config.yaml
d_model: 160
n_experts: 48
experts_per_token: 2
d_shared_expert: 128
router_score: "softmax"
balance_bias: false
router_noise: 0.1
lr_router: 0.00106
tie_embeddings: false
beta1: 0.95
seq_len: 1024
Below are experts of layer 6 (counted from 0) of a mixture-of-experts language model. Rows are named router (the router's row for the expert), gate (a neuron's input weights, with its number), up (a neuron's input weights, with its number) and show model dimensions 0-159. Each number is 128 + 24 x the weight over its row's rms, rounded and kept within 0 to 255.
After each expert's rows: "gets" lists some tokens that make up at least twice as much of what it gets as of all text. This comes from a sample of Wikipedia text that the model never trained on. Tokens count by the router's weight.

# expert 23
router [ 88 118 105 159 106 167 119  97  55 126 121 138 129 178 146 113 135 123 114 144 113  61 120 158 145 107 110 144 118 118 128  94 146  91 150 147 122 146 118 160 169 135 154 150 179 126  99 110 114 102 118 124 106 121 132 127 131 114 135 121 153 143 116 154  94  87 132 109 115 131 106 149 108 181 118 126 122 125 157  75 101 148  71 122 130 161 153 118 126 155 172 132 123 156 108 133 127 130 134  92  98  91 135 101 121 127 136 142  97 109 130 134 145 150 126 120 124 130 133 125 158 146 118 126 172 113 119 131 117 129 125 151 165 161 114 139  93  90 141 135 121 136 155 115 115 127 103 111 173 204 132 151 140 105 154 153 155 140 120  77]
gate0 [ 89 106 127 169 191 181 147 127 117 130 120 112 136 161 133 145 122 120 118 169 128 125 145 124 124 191  72 114 121 139 142  87 119 128 111 139 133 114 105 135 107  97 150 129 106  93  92  70 109 100 128 127 135 127 136 165 127 154 111 126 124 119  90 118 113 138 110 140 130 128 123 141 132 146  54 121 135  72 143  97 138 125 129  81 176 148 155 107 112 122 114 116  90 117 128 152 124 128 123 123  98 128  96 126 124 178  95 135 119 128 148 151 120 130 163  90 121 135  62 134 130 151 123 107 129 129 155 147 125 124 144 127 132 137 141 118 119 149 120 121 133 175 125 152 180 138 141 159 126 164 135 127 184 137 146  90 141 134  77 129]
up0 [114 155 126 168 107 125 185 128 104 120 127 142 162 113 125 125  81  95 121 146 116 120 177 105  78 154 137 129 149 145 121 144 137  67 127 141 179 121  80 131 117 130  74 167 138 131 125  80 159 117 120 141 129 131 116 128 123 162 126 128 187 111 127 116 120 128 126 114 152  86 122 111 104 150 124 125 132 120 108  96 121 111 157  93 119 132 131 119 113 108 125 136  89 127 131 152 168 128 134 133  75 123  54 176 137 116  81 168 111 114 120 146 110 155 131 137 134 133 130 131 121 121 129 107  80 116 132 202 146 141 134 122 127 127 155 120 166 133 125 118  88 137 151 151 136 176 127 106 157 150 121 145 130 153 102 121 146 139 107 128]
gets: "s", "1", "0", "3", "es", "4"

# expert 17
router [161 143 119 165 130 125  83 128 114 116 116 129 150 118 146 152 111 101 105 107 119  68 156 134 124 119 137 169 131 160 161 124 123 106 141  89 128 148 116 151  82 136 143 136 133 119 113 120 117  87 127  94 139 148 157  61 142 122 140 141  81 105 104 152 139 145 131  98 127 130 141 128 136 103  98 164 107 146 173 126 137 116 142 152 153 119 175 138  85 113 114 159 121  97  73 109 144 151 163 139 104 120 131 114 137 122 140 138 105 127 108  98  89 146 111 114 172 125 110 180 143 119 107 158 146 135 127 138 138 116 163 202 162 131 182 155 109 119 128 102 150 106 163 132 115  88 117 133 189 107 137 132 125 130 109 116 112 135 141 132]
gate0 [138 166 138 118  92 143 114 123 150 120 130 138  90 128 137  89 155 146 105 130 127 109 107 163 126 143 131 164 164  86 125 127 121 131  83  95 153 139 131 134 129 128 136  75 115 136 112 138 128 145  88 152 125 141 138 138  92  92 129 131 124 131 169 124 185 132 176 128 200 117 144 124 107 172 131 109 118 107 165 121 117  79 130 106 119 108 145 144 162 140 129 129 133 135  95 127 123 131 141 137 110  91 147 181 142 142 133 175 141 146 137 162  92 127 137 104 129 131 136 176 155  97 116 115 127 125 143  90 144 115 134 139 189 109 143 160 125 157 111 143 134 133 157 104  96 110 112 159 147 142  42 128 155 128  82 115 132 135 124 128]
up0 [105 123 143 145  97 154 152 147 128 109 163 142 131 140 194 116 151 160 122 118 126 134  92 176 124 152 169 120 124 137 118 132 123 118 132 142  84 126 106 172 135 169 137 128 125 169 150 141  83 166 123 170 117 125 129 117 113 121 158 126 147 130 120 106 102 135 145 144 128 128  96 134 126 151 122 124 147 105 117  96 173 106 153 214 131 129 121 135 127 113 147 146 121 129 109 161 116 108 128 133  99 120  77 122 130 133 163  83 149 122 128 126 125 114  85 115 141 139 121 175 141 175 117 114  96  91 124 127 139 166 159 151 116  83 154 172 111 149 124 128 105 174 149 129 138 126 124  89 144 108 178 150 125 100 105 107 123 104 128  77]
gets: " \"", " of", "ing", " that", " including", "ed"

# expert 9
router [ 59 114 139 110 148 174 160  96  90 150 122 133 132 126 139 127 121 119 143 119 152  98 134 119 164 158 116 130 111  80 109 155 114 157  70 160 125 134 120 144  97 105 149 123  83 150 162 143 126 171 135 140 147 146 101 155 112 158 121 146  92  79 161  99 107 115  76 146 122 142 143 119 139 165 134  91 104 127 128 120 122 154 106  99 152 131 151 149 147 109 125 134 108 170 103 124 152  97  74 166  79 158 145 139 125  95 154 152 113 113 134  94 131 139 122 106 177 103 163 148 129 147 120 147 138 124 105 114 138 120 121 136 128 153 131 147 149 132 117  83 155 153 150 152 101 117 148 130  95 150 104 122 151  90 129 141 147 125  95 132]
gate0 [129 114  91 127  62 159 123 197 128 166 164  98 150 121 163 127 137 117 170 128 126 151 127 131 106 164 129  91 125 118 123 106 132 157 110 107 134 138 165 131 128 105 150 128 154 115 112 168 120 181 132 107 131 116 131 146 127 128 162 109 133 174 153 148 107 130 127 109 163 159 110 103 255  91 148 125 137 117  68 133 119 162 133 124 130 129 155 126 112 160 150 130 103 116 144 129 131 122 105 108 123 168 185 120  83 139 150 120  99 132 125 126 122  99 126 129 110 129 129 127 129 151 116 164 133 142 152 119 104  90 157 114 128 142 110 158 104 124 121 130 123 115 128 122 118 104 122 132 126 129 127 121 125 107 106 164 136 128 155 133]
up0 [136 123 143 134 143 130 146 147 162 134 173  97 149 124 111 156 147 135 209 119 125 115 120 134 125 185  90 134 130  45 133 118 120 143 153 134 144 109 132 186  92 117 114 148 130 121 119 163 128 133 107 127 129 106 135 145 111 157 157 132 150 127 133 146 107  97 117 115 147 118 127 128 152  59 169 136 117 126 125  85  80 150 117 143 148 172 114 153  86 132 122 122 147 108 131 114 108 134 118 110 127 163 145 101  56 140 124 129 105 144 116 124 103 122 144 140 125 118 107 132 145 139 131 127 124 126 115 116 103 164 173  95 159 129 132 132 110 167  90  71 127 135 130 138 132 105 142 152 122 106  65 124 114 130 114 120 164  96 129 118]
gets: "a", "o", "i", "an", "e", "ia"

# expert 38
router [ 99 112 127 125 149 146 129 119 130 142 135 137 144  98  86 132  99 112  95 192  94 113 147  92  69 150 133 161 142 155 102 148 116 140 140 174 138 145 115 123 131 140 108 149 109 111 142 121  89 145 167 161 105  91 122 118 158 131 112 131 127 113 180  96 116  99 135 150 142 145 141 105 145 122 115 130 127 101 123 110  85 155 130 140 134 139  97 105 165 132 122 115 174 102  93 135 164 149 121 110 127 107 102 134 139 109 133  39  86 158 179 152 138 124 128  99 165 140 108 135 123 131 132 117  70 128  98 132 122 144 112 107  79 137 149 111 125 148 161 119 125 128 155 111 153 135 113 146 132 106 124 159 163 151 132 139  91 162 132 101]
gate0 [132 119 125 148 120 130 118 149 124 148  49 136 131 126 147 123 139 116 128 122 147 128  51 116 140 121 143 123 226 128 153 165 127 121 172 135 151 180 112 156 128 145 119 126 141 118 109 131 105 112 114 135 150 182  95 157 100 112 151 126 133 127 108 143 123 130 148 123  84 112 130 129  99 152  86 108 142 167 101 102 130 135 121  63 128 161 143 101 128  79 131 125 126 128 125 129 166 122 122 125 114 110  94 156 132 153 129 142 166 136 172 154 123 154 177 145 131 137 121 131  58 131  94 174  94 170 103 128 107 128 123 141 130 125 128 156 127 128 173 130 118 118 109 118 145 125 136 114 125 136 141 125 126  95 121 115 123 101 129 146]
up0 [170 106 129 148 122 130 104 122 129 200  65 128 144 122 123 127 127  81 151 132 163 126 114  93 136 131 131 131 153 123 152 142  51 100 168 115 162 164  96 164 124 134 109 132 125 128 159 113 162 112 114 156 118 158 111 143 146  98 179 167 124 127 165 141  86 103 148 119 123 120 122 134  96 132  75  95 178 173  93 122 128  87 127 107 108 158 135  95 110 110 140 125 127 130 114 123 144 121 132 124 121  97  59 111 134 126 140 118 165 154 149 128 132 176 136 170 143 135  91  94 111 128 119 128  76 145 102 119 104 131 112 132 114 108 125 147 130 135 160 136 123 120 127 129 126 125 129 135 114 109 129  94 144 114 127 116 120 129 152 161]
gets: "201", "200", "–", "202", "199", ","

# expert 7
router [ 84  98 133 138 128 132 182 120 139  77 139 103 119  92 144 126 106 162 128 144  89 140 172 170 147  81 172 147 102  83 124 129 161 103 103 144 163 113 118 150 147 191 123  96 144 145 138 131 137 139 131 149 141 141 138  99 128 111 113 128 120  83 153 110 147 118 123 135 130 134 152 122  99 145 137 118 177 145 105 101 128 131 139 108 105 168 106 151 110 129 157 121 102 170 134 117 139 126  73 158 140  90 119 105 147 129 129 111 152 102 132 130 117 131 131 131 129 175 105 146 133 134  92 155 174 153 127 115 124 110 124 157 114 122 129 100  97 130 101 123 143 134 107 110  65  97 105 115  95 105 115 102 105 183 167 125 147 161 114 127]
gate0 [158 121 131 124 173 187 174 106 129 127 136  88 128  79 134 135 134 135 133 167 158 124 163 124 132 162 135 102 129  82 139 133  81 116 147 127 143 127 129 145  95 119 124 112 133  78 174 164 123 105 152 154 137 105 176 128 111 151 120 115 103 143 124 127 148 130 125 129 146 126 118 132 114 125 128 105 152 141 125 129 163 109 141 118  88 140 116 145 136 147 138  99 128 124 127 113 101 131  90 125 119 103 121 181 124 164 130 126 100 150 101 135 128  86 121 129 101  92 125 111 107 107 174 132 130 119 134 128 180 131  52 109 138 123 128 126  81 148 106 111 129 134  99  57 162 113 109 200 157 136 119 128  81 130 129 126 113 125 101 127]
up0 [126  82 120 129 128 126 126 149 127 139 152 144  98 181 126 103 162 181 147 130 141 137  98 168 131 171 139 132 137 132 138 164 103 143 116  84 129 111  82  71 148 129 155 156 136 121  54 123 159 128 106 113 132  93 115 120 129 123 133 121 132 134  75 138 134 113 120 130 127 136 140  78 130  91 176 155 124  96 141 133 127 103 127 111 158 119 156 152 104 102 100 119  94 138 139 138 138 169 111 123 119 126 143 153  70 131 172 173 126 128 121 164  85 139 144  84 115 100 130 124 168 106  94 146 133 150 112 100 126 131 171 127 130 135 131 157 118 116 124  97 131 170 114 156  76 125 149 135 161 116 133 129 128  93 109 132 127 158 140 114]
gets: "in", "at", "y", "c", "on", "ar"

# expert 10
router [ 98 103 138 130 129  82  95 176 170 169 123 125 127 173 133 124 187 136 164  77 113 104 153 155 148 131 119 136 120 119 132 137 154 122 141 118 128 138 152 130 128 128 158 127 128 124 124  98 146  87 113 110 132 104 119 156 113 134 129 160 135 151 128 158 127 161 120 133 106 127 121 116 150  81 113 134 122 118 139 150 123 145 119 148 137 128  97 124 149 164 179 103 138 210 120 132 135 187  90 172 125 164 111 101 104 132 144 120 144  96 114 142 120 113 151 133 107 119  72  96 153 121 136  98 165 143 113 104 159 114 143 156 131 189 131  88 113 110 132 179 160 109 107 145 116 160 103 120 133 115 153 125 133 141 160 159 128 140 131 113]
gate0 [128 116 128 121 128 151 126 196  90 157  86 126 150  49 116 170 175 109 128 120  74 127 152 121 135 115 130 139 152 156  97  98 103 171  60 125 131 109 116 139 119 134 124  97 131 109 113 157 122 139 174 130 106  90 156 121 131 134 128 134 131 151  92 128  89  87 135 157 156 134 114 133 134 155 125 133  57 112 164 163 133 140 130 103 130 113 132 132 127 111 148 125 110  87 181 156 155 128 120 152 109  93 112 127 134 137 120 156 122 131 133 104 138 150 125 145 130 112 165 121 119 125 127  98 111 148 123 133 122 128 127 104 140 135 105 125 139  71 144  75 130 118 133 129 163 128 142 137 125 120 170 111 125 106 156 131  70 121 150 137]
up0 [138 128 130 141 131 127 134 103 137 103 133 126 123 167 137 107  88 165 115  96 179  95 103 120 127 143 126 135  61  95 124 127 115 124 133 109 164 137 127 137 147 121 114 168 121 150 128  89 151 109 128 145 147 155 116 103 171 148 115 107  79 128 135 135 169 178 129 114 120 125 156 125 132 100 129 110 152 137  80 144 109 127 127 131 125 206 120 139 127 116 120 116 140 158 131 158 103 132 138  90 121 140 160  82 129 117 129 126 140 128 129 208 124  69 128 130 101 126 130 133 144 147 139 129 130 131 159 136 119 128 120 146 122 127 127 128 155 178  64 159  88 148 151 113  97 124  91 131 122 164  91 170 127 137 124 133 190 128 116 118]
gets: " and", " he", " He", " or", " which", " had"

# expert 42
router [127 139 121  76 182 114 131 111 112 161 125 132 118  97 126 107 124  93 123 143 112 141 103  97  97 151  92 107  98  94 115 159 160 179 111 160 132 134 135 153 141 140 164 181 153 131 126 159 134 107 109 159 130 140 111 119 154 164 133 116 114 140 166  94 154 129 150 155 145 118 124 163 165 120 124 148 111 155  95 148  79  94 128  94 144 143 156 117 100  99 113 137  94 149 122 104 153 123 169 109 146 118 125  84 137 131 143 122 144 123 144 126 159 127  96 159 117 103 117 128 152 130 161 134  90 153 130 138 106  91 135 171 110 111 132 148 116 125  81  86  85 110 171 112 159 138 152 152 109 162  92 150 141 124 110 108 162 110 156 108]
gate0 [135 132 126 143 120 161 146 110  99 135  82 149 159 126 140 141  91 142 119 131 161 128 131 127  95  82 100 156 132  81  66 152 129 148 112 139 127 132 128 120 134 132 135 138 140  83 116 130 164 141 137 171 105 144 150 118 125 130  97 204 100 108 115 136 161 115 105 126 156 121 159 150 133 128 127 106  82 123 143  95 128 117 119 122 110 121 136  62 113 131 115 122 110 145 112 121 135 135  95 107  92 126 119 128 135 113 151  98 125  92  84 163 129 181 124 128 156 146 152 171 148  93 144 121 125 175 131 127 205 136 149 137 191 128 126 138 136 118 133 132 109 148 125  99 125 170  86 129 132 139 118  75 152 135 116 145 111 142 128 140]
up0 [123 128 130 130 132 142 159 124 120 129 124 173 136 128 127 135 129 132 128 141 150 128 127 130  63 125 110 139 128  60 148 136 141 137  94 125 129 145 107 127 119 129 145 112 126 113 126 162 127 126 129 137 127 137 129 139 130  82 101 196  92 132 127 123 129  68  96 129 132 145 205 133 130 127 129  43 145 104 169 119 129 125 138 105 120 121 114  50 104 135 116 109 131 127 110 129 131 119  94 118 128 121 116 124 123 119 144 124  99 112  50 158 129 130 127 128 139 142 135 174 153 124 161 153 129 148 123 131 225 127 130 124 108 128 101 123 148 129  96 132 129 133 146 105 136 144 107 123 139 131 114 104 119 127  73 122 106 153 110  94]
gets: "2", "0", "1", "3", "5", "4"

# expert 22
router [134  88  99  93 125 140 143 133 158 182 142 139 122  88 155 113 129 130 137 148 126 106 132  97 120 175 115 116  99 108 160 132  56 115 137 146 106  95 148 110 137 117 115 128  95 132 112 130 138 138 154 128 157  73 103 110 135 111  87 138 124 163 145 166 124  98 150 108 145 138 114  62 138  98  96 140 132 107  82 125 119 122 128 142 103 184 116 100 170 109 130 150 164 168 124 150  95 112 127 129 145 159 126 100 151 128 129 144  71 147 145 116  91 145 109 120 105 137 111 172 138 130 134 115 168 138 140 131 126 148 106 112 145 132  79 103 133  95 120  85 131 136 103 131 127 128 106 125 142  90 114 166 146  96 151 127 152 113 116  93]
gate0 [126 163 153 130 137 196 139 128 135 139 161 127 117 126 122 139 190 100 126 177 145 149 139 105 126 142 142  90 128 116 161 141 127 116 105 206 119 189 136  97 122 138 117 103 138 137 124 111 120 123 128  78  98 139 105  92 100 133 178 136 128 170 116 113 124 129 123 150 154 123 131 127 128 148 115  87 104 128 136 135 110 112 133 150 109 161 132 155 145 114 127 140 140 117 129 127 168 132  96 148 155 154  67 176 104 119 121 128 131  96 109 124 141 140 128 118 117 128 133 199 118  80 117 127 127 147 175 165 148  90  94 123 143 120 101 162 131 109 121 141  97 126 140 110 148 104 127 107 123 105 139  92 102 132 110  96 127 121  82 156]
up0 [101  97 137 117 114  80 114 136 148 141 141 124  93 139 122  68 144 127 129 127 137 118 150 115 137 134 175 148 106 128 191  91 125  77 120 155 160 129 161 111 118 134 131 101 144 136 123 130 148 155 136  81 112 157 121 135 133 178 127 162 163 141 118 116 136 134 128 113 122 134 139 142  76 105 126 125 110 172 117 126  75 154 156  98 117 137 141 119 103 124 101 110 133 121 150 131 131 136 128 133 103 133  58 180 118 179 142 160 137 125  88 134 147 150 139 127 124 128 127 133 191 127 141 131 142 158 126 183 165 139  90 133 127 132 116 141 123 123  91 146 124 133  68 117 169 117 130 110  89 116 128 165 147 121 177 129 122 129 126 153]
gets: " ", " $", "_{", " +", "+", "^{("

# expert 34
router [ 89 105 138 113 112 155 121 151 121 151 148 151  87 152 115 135 120 131 145 193 149  97 111 124 112 150 156 126 140 133 121 133 133 159 108  87 128  78 135  97 120 104 126 134  88 136 155 127 110 141 132 150 130 126 125 129 124 133 101 113 112 171 171  76  99 146 130 154 105 126 146 122 158 124 117 133 110 133 120 173 128 112 147 100 160 103 151 106 141 111 102  98 118 155 106  92 109 110 133 151 121 189 139 182 116 146 149 163 157 140 101 109 144 104 115 145 130 129 113 124 129 141 167 132 139 118 121 105 121  94 146 105 143 149  96 126 149  69  93  91 126  80 111 113 139 164 122 132 117 171 183 155 102 113 103 157 143 151 138  73]
gate0 [126 116 122 154 188 126 171 142 122 164 172 146 130 132  93 103 125 146 137 129  85  91 117 133 124 129 126 153 132 136 207 125 129 117 124 120 103 108 167 118 129 132 164 114 126 102 149 118  96  98 120 128 126 162  96 103 133 140 126 129  85 194 144 128 112 166  86 128 113  92 119  81 150 131 109 131 145  99 142 166 142 127 115 103 143 171 151 118 108 138 123 176 160 138 102 114 129 124 128 133 125  97 115  81 128 184  89 137 105 110 123 118 107 167 128 110 174 136 101 123 150 132 111 128 141 188 172 132 147 168 163 165 138 138  95 135 117 129 128 149 153  99 155 126  94 101 132 155 134 128 108 129 128 128 113 112 129 129 127 127]
up0 [128 150 134 138 130 122 102 128 131 120 135 108 129 136 151 129 142 112 130 129 179 141 126 105  95 108  93  82 152 132  83 141 165 152 120 120 128 180 118 127  66 127 108 134 135 134 123 147 128 141 133 149 103 117 152 163 119 129 148 140 140 109  96 131 124  89 188 144  90 131 158 187 130 126 122 133 138 158 130 130 131 135 124 112 127 138  75 110 131 131 104 104 129 178 142 138 187 131 100 142 128 117 176 147 128 113 121 130 133 153 160 121 125  68 110 133  63  93 180 108  88  74 145 113 136 126  68 117  93 117 111 129  94 131 136 154 115 155 126 130 128 145  94 100 137 123 129 149 110 138 121 115 174 166 152 130 153 121 126 150]
gets: "-", " ", " two", " one", " first", " three"

# expert 5
router [110 114 159 102 118 123 124  91 167  68 107 135 129 192 140 132 125 125 164 139 137  85 152 142 127 105 135 136 120 112 147 125 134 107 130 107 134 139 111 161 125 149 131  95 130 156 128 124 151 130  91 124 131 102 161 156 128 131 138 121 144 123 159 129 123 153  75 119 149 111 136 108 112 203 168 156  87  93 158 128 159 163 113  91 128 111 145  86 159  98 132 128 149 123 101 154 126  94 139 135 111 121 100  84 103 118 161 105 169 139 111 112 139 127 134  92 142 120 163 134 153 125 133 137 143 127 127 112 130 185 145 142 134 129 125 131 144 177  84 180 102 149 124 140 147  71 136 106 113 153 159 144 146 138 134 146 170 146 153 147]
gate0 [140 135 111 126 128 153 138 157 136 132 146 116 135  82 114 127 100 161 142 147 134 136 172 129 119 119 159 134 127 115  50 126 134 131  98  93 169 137 131 126 106 124 140 136 114  95  80 117 130 180 151 142 128 139 136 179 150 122 111 139 150 114 145 101  92 133 113 120 144 155 119 143 126 101 123 127  98 123 132 108 117  97 182 139 114 136  68 109 163 190 152  76 118  82 133 141 138 144 157 153 124 127 126 135 124 144 135 142 105 121 126 134 127 124 196 201 103 147 103 181 138  85 110  95 120 130 122 145  97 113 152 127 126 125 136 180 113 116 104 154 113 176 123 143 181 121 135 143 141 133 134 131 119 118 138 140 123 127 117 119]
up0 [ 97  97 144 154 136 118 132 116 111 136 114 139  89 190 167 132 153 127 113 124 124  91  71 148 151 127 114 127  99 132 137 122 130 100 171 122  71  88 126 128 160 144 127 131 144 192 168 131 132  88 134 115 149 124 112 118 119 140 131 133  70 142 118 152 127  98 122 132 123 114 137 136  56 157 129 126 137 134 125 143 184 153  72  84 128 121 179 126 105  82 126 171 134 128 109 132 127 128  84 108 140 142 105 127 123 117 128 122 162 131 125 127 142 184 112  74 139 119 155 106 112 172 145 134 136 128 131 109 109 128  91 130 134 124 108 100 135 137 152  72 124 118 147 123 118 155  86 119 121 120 132 124 123 141 115 121 132 125 155  97]
gets: ",", "==", "'s", "'", " most", " &"

# expert 4
router [104 105 118 135 122 134  62 126 106  80 123 153 144 131 127 119 209 119 149 102 154 142 142 137 172  95 147 106  86 101 163 146 139 149 154  85 155 105 149 167 114 146 161 128  55  96 160 113 141 100 132 138 127 105 166  79 127 144 130 131 133  99 123 135 136 120 103 135 129 131 148 145 118 130 113 145 115 110 114 116 139 133 114 157 119 129 105 119 151 133 119 146 193 137 130  97  86 117 125 109 120 120 113  89  95 135 142 129 107 143 130 111 116 103 141 137 126  90  99 137 112 142 144 130 148  98 114  71 163 148 143 120 123 150 170 122 127 146 127 134  81 103  94 158 162 126  98 117 147 133 145 177 143 166 145 146 137 112 135 133]
gate0 [146 129 142  85 120 142  91 129 112 145  76 122 160 154 127  91 153 126 103 161 151 127  99 134 140 154 109 184 107 129 138 121 169  90 140 121 103 159 139  84 126 179 128 119 128 152 114 118 125 141 142 132 170 114 124 144 129 105 115 107 123 187 133 118 172 127 128 144 124 131 157 144 134 133 190 131 140 153 152 141 147 122 112 141 115 122 107 122 131 152 151 102 131 118 127 120 125 100 118 117 138 122 156  70 108 156 112 133  92 128 129 106 126  59 137 130 108  99 106  85 155  71 118 163 171 126  98 116 118 173  99 103  90 108 120 167 118 142  94 137 153 109 120  97 121  93 119 140 128 165 153 143 118 125 126 113 121 141 127  71]
up0 [129 113  91 166 155 112 132 130 160 156  63 140 107 124 124 173 124  89 150 127 170 130 162 148 157  79 156  93 103 114 132 128 121 106 136 126 117 129 122 146 143  98 118 151 133 130 102 132 122  83 132  89  93 125  75 124 196 158 160 144 129 105 147 131 121 134 153 110 147 129 104 131 147 118 135  93 108 142  99 146 131 119 117 133 119 173 150 173 161 127 144 132 139 108 141 127 104  90 107 115 109 133  84 125 131 108 124 128 125 108 122 131 183 127  91  95 127 133  97 138 114 145 118 102 179 153 157 138 120 111 115 120 128 170 123  94 138 124 114 138 106 109 120 164 138 118 117  79  84 141 140 151 135 160 132 138 132 127 100 200]
gets: ",", " and", " that", ".", " when", " where"

# expert 25
router [145 152 123 152 115 117 114 121 146 113 162 139 152 142 108 106 134 158  97 139 101 114 104 134  92 101 143 167 149  97 125 140 175  86 111  99 117 116 118 140 121 151 113 122 116 139 176 135 150 127 121 105 142 144 101 126 133 125 118 112 102 128 120 132 115 109 177 112 136 124 139 172 117 116 108 126 142 149 147 128  94 147 150 145 134  83 171 127 139 137  84 160 106 117 133 154  99 146 122 140 120 132 150 124 104 163 146 123 106 118 123 102 123 107 129 118 166 136 160 128 106 112 118 115 180 119 124 133 121  48 152 155 145 132 158 159 112  97 150 170 129 123 162 102 166 106 124 144 178 101 137 171 103 118  87 155 152  64 187  89]
gate0 [151 117 139  53 154 146 129  98 137 125 102 112  61 122 135 131 138 133 112  91  69  70 119 126 125 153 173 149 117 139 155 106 127 128  98 105 125 129 123 155 127 124 180 104 131 135 130 171 122  89 128 128  92 132 121 146 124  87 123 121 142 118 122 121 108 137 129 191 101 132 126 123  92 160 139 127 146 121 106 133 110 139 125  78 129 130 128 124 127 127 133 121 108  70  95 155  98 177 128 179 150  70 134 123 121 154 142 131 132 133 133 118  93 126 169  96 150 122 137 177 147  98 139 132 127 112 149 119 135 128 134 101 151  82 117 130 128 119 120 143 143 129 137 135  88 144 105 128 129 123 125 122 100  76 127 118  96  81 146 163]
up0 [118 175 135 139 154  73 141  95 150 108 102 124 144 161 145 136 125 142 103 121  61 102 123 139 119 128 155 130 113 134 132 141 113 133 132  98 126 106  97 128 128 152 131 119 139 128 129 143 142 109 129 167 133 127 130 133  86 160 128 162 147 101  82 131 114  91 133 141 134 158 108 117 118 124 119 128 106  94 127 159 114 135 144 133 142 133 107 143 130 129 130 141 101 131 131 154 123 157 125  84 140 128 132 181 144 151 131 138 127 140 126 113 101  82 112 110 128 100 123 145 168 108 204 170 133 122 142 127 128 141 129  49  83  89 101 131 138 169 122 116 173 125 144 137  95 147 128  82  68 169 123 179 107 144 118 107 100  84 142 147]
gets: "ed", "ing", "ated", "able", " known", " left"

# expert 3
router [128 105 119 108 133 118 133 158  79 178 157 104 114 123 111 123 116 117 124 166 124 128  96  93 136 138  90 134 134 123  85 109 152 123 123 150 118 151 120  82 146 106 111 118 118 144 134 120 151 152 144 169 113 124 100 129 103 122 183 130 147 106 116 163 144 177  91 144 122 142 126  78 137 177 111 107 141 125 121 163 160 163 164  89 152 162 136 191  99 117 145  81 119 169 117 150 146 123  72 123 138 106 130 100 143  87 146 132 134 169 115 150  99 151 145 126 148  97  97 144 159 140 108 133 143 167 156 142 155 133 146 136 115 101 112 113 112 136 110 106 120 195 143 152  97 156 118 130 139 122 115 121 129 128 165 128 130 155 123 146]
gate0 [191 115 121 145 127 101  91 130 153 139 141 150 124 141 130 144 119 106 125 130 143 155 126  62  85 125  92 122  93 137 128 144 218 128 143 128 137 124 153 122 132  90 124 123 117 100 100 146 128 120 122 130 127 195 121 130 124 153 135  73 146 111 127 137  97  98 186 129 142 112 124 150 170 126 147 113 145 121  74 123 161 140 128 127 140 135 104 141 171 139 128  82 149 129 124 129 126 112 117 144 136 145 107 154 105  83 106 108 134 169 101 100 112 127 119 128 131  97 140 147 162 140 135 140 141  94 126 122 157 122 128 131 136 135 182 103  51  94 140 119  97 156 152 167 127 128 114 104 119 129  99 108  93 125 132 134 122 134 137 114]
up0 [120 116 134 144 151  99 127 106 139 139 112  91 163 123  87  99  91 109 126  96 112 125 130 150 116 138 192  75 128 127  70  89 128 126 128  90 120 137 145 139 117 147 122 187 128 124 128 134 149 135 118 124 122 124 130 133 127 133 130 105 121 129 157 160 153 119 128 110 124 166 150 122 164 142 127 157 132 110 121 179 127 179 125 158 154 136 102 140 130  72 119 116 142  92 101 107 127 162 114 124 139 104 118 108 117 104 130 102 128 152 135 123 128 127  99 129 145 116  98 128 160 120 138 134 122 113  81  98 141 149  45 131 143 128 129 122 101  67  66  70 100 129 108 107  94 144 114 127 125 145 156 114 142 130 132 183 112 114  99 136]
gets: "z", "os", "k", "is", "as", "us"

# expert 16
router [130  65 123  98 137 134 157 146 131 113  94 136 143 137 112 149  94 145 156 115 172 128 109 140 108 130 145 121 137 109 138 122  97 134 157 103 111 122 110 133 160 131 116 123 116 116 117 111 158  83 118 113  79 106 168  92 153  91 122 146 126  98 108 112 107  83 152 122 139 127 109 166 122 116 110 155 120 165 102  71 122  83 113 150 133  98 128 104 119 110 119 155  88 158 165 119 144 160 100 132 116 128 182 143 106 140 147  88 151 134 120 113 121 135 105 138 139  95 128 137 190 148 134 130  52 154 127 144 126 105 108 140 166 150 168 118 130 131 144 102 147 119 139  90 130 152 125 110 117 100 131 152 115 141  97 135 108 172  91  91]
gate0 [114 133 104 114 133 139 133  99 122 129 127 115 143 128 128  35 166 157 138 125  93 114 126 121 103 196 125  81 191 116 147 125 136 129 145 171 127 122 127 127 141  99 151 122 135 150 122 114 171 162 139 156 127 140  99 138 158 126 105 132 129 120 144 126 122 124 122 139 143 155 122 128 123 127  99 126  96 131 155 124 113  91 199 146 166 107 155 124 181 118 125 164 139 159 100 121 127 124 129 106 121 157 120 106 132 140 123 189 144 149 188 131 100 125 135  99 116 165 153 109 131 129 143 129 160 131 129 120 132 121  78 128 130 133 163 146 131 134 134 119 147 125 149 115 129 136 121 132 172 194 152 118 151 136 108 120  99 129  63 143]
up0 [114 171  79 102 143 172 145 135 141 127 117  91 113 133 103  97 128 138  84  81 125 101  80 140 126 162 121 113 174 126 124 130 102 152 127 123 121 115 131 140 159 128 159 127 153 128 143 157 154 120 128 128 130 125 108 142 160 123 125 170 144  40 124 129  91 200 119 152 187 144 130 128 149 150 104 136 109 146 122  92 113  95 140 149 147  90 132 128 162 125 128 105 123 128 124  96 127 123 128 116  91 152 145 119 138 128 130 150 131 150 147 121 109 102 129 102  59 173 121 127 152 110 129 134 179 120 128 141 130 129 117 119  98 132 136 154 131 128 130 134 164 110 166 117  93 139 167 184 138 140 138 128 147 125 127 128 115 121  71 134]
gets: " of", " for", " with", " by", " to", " from"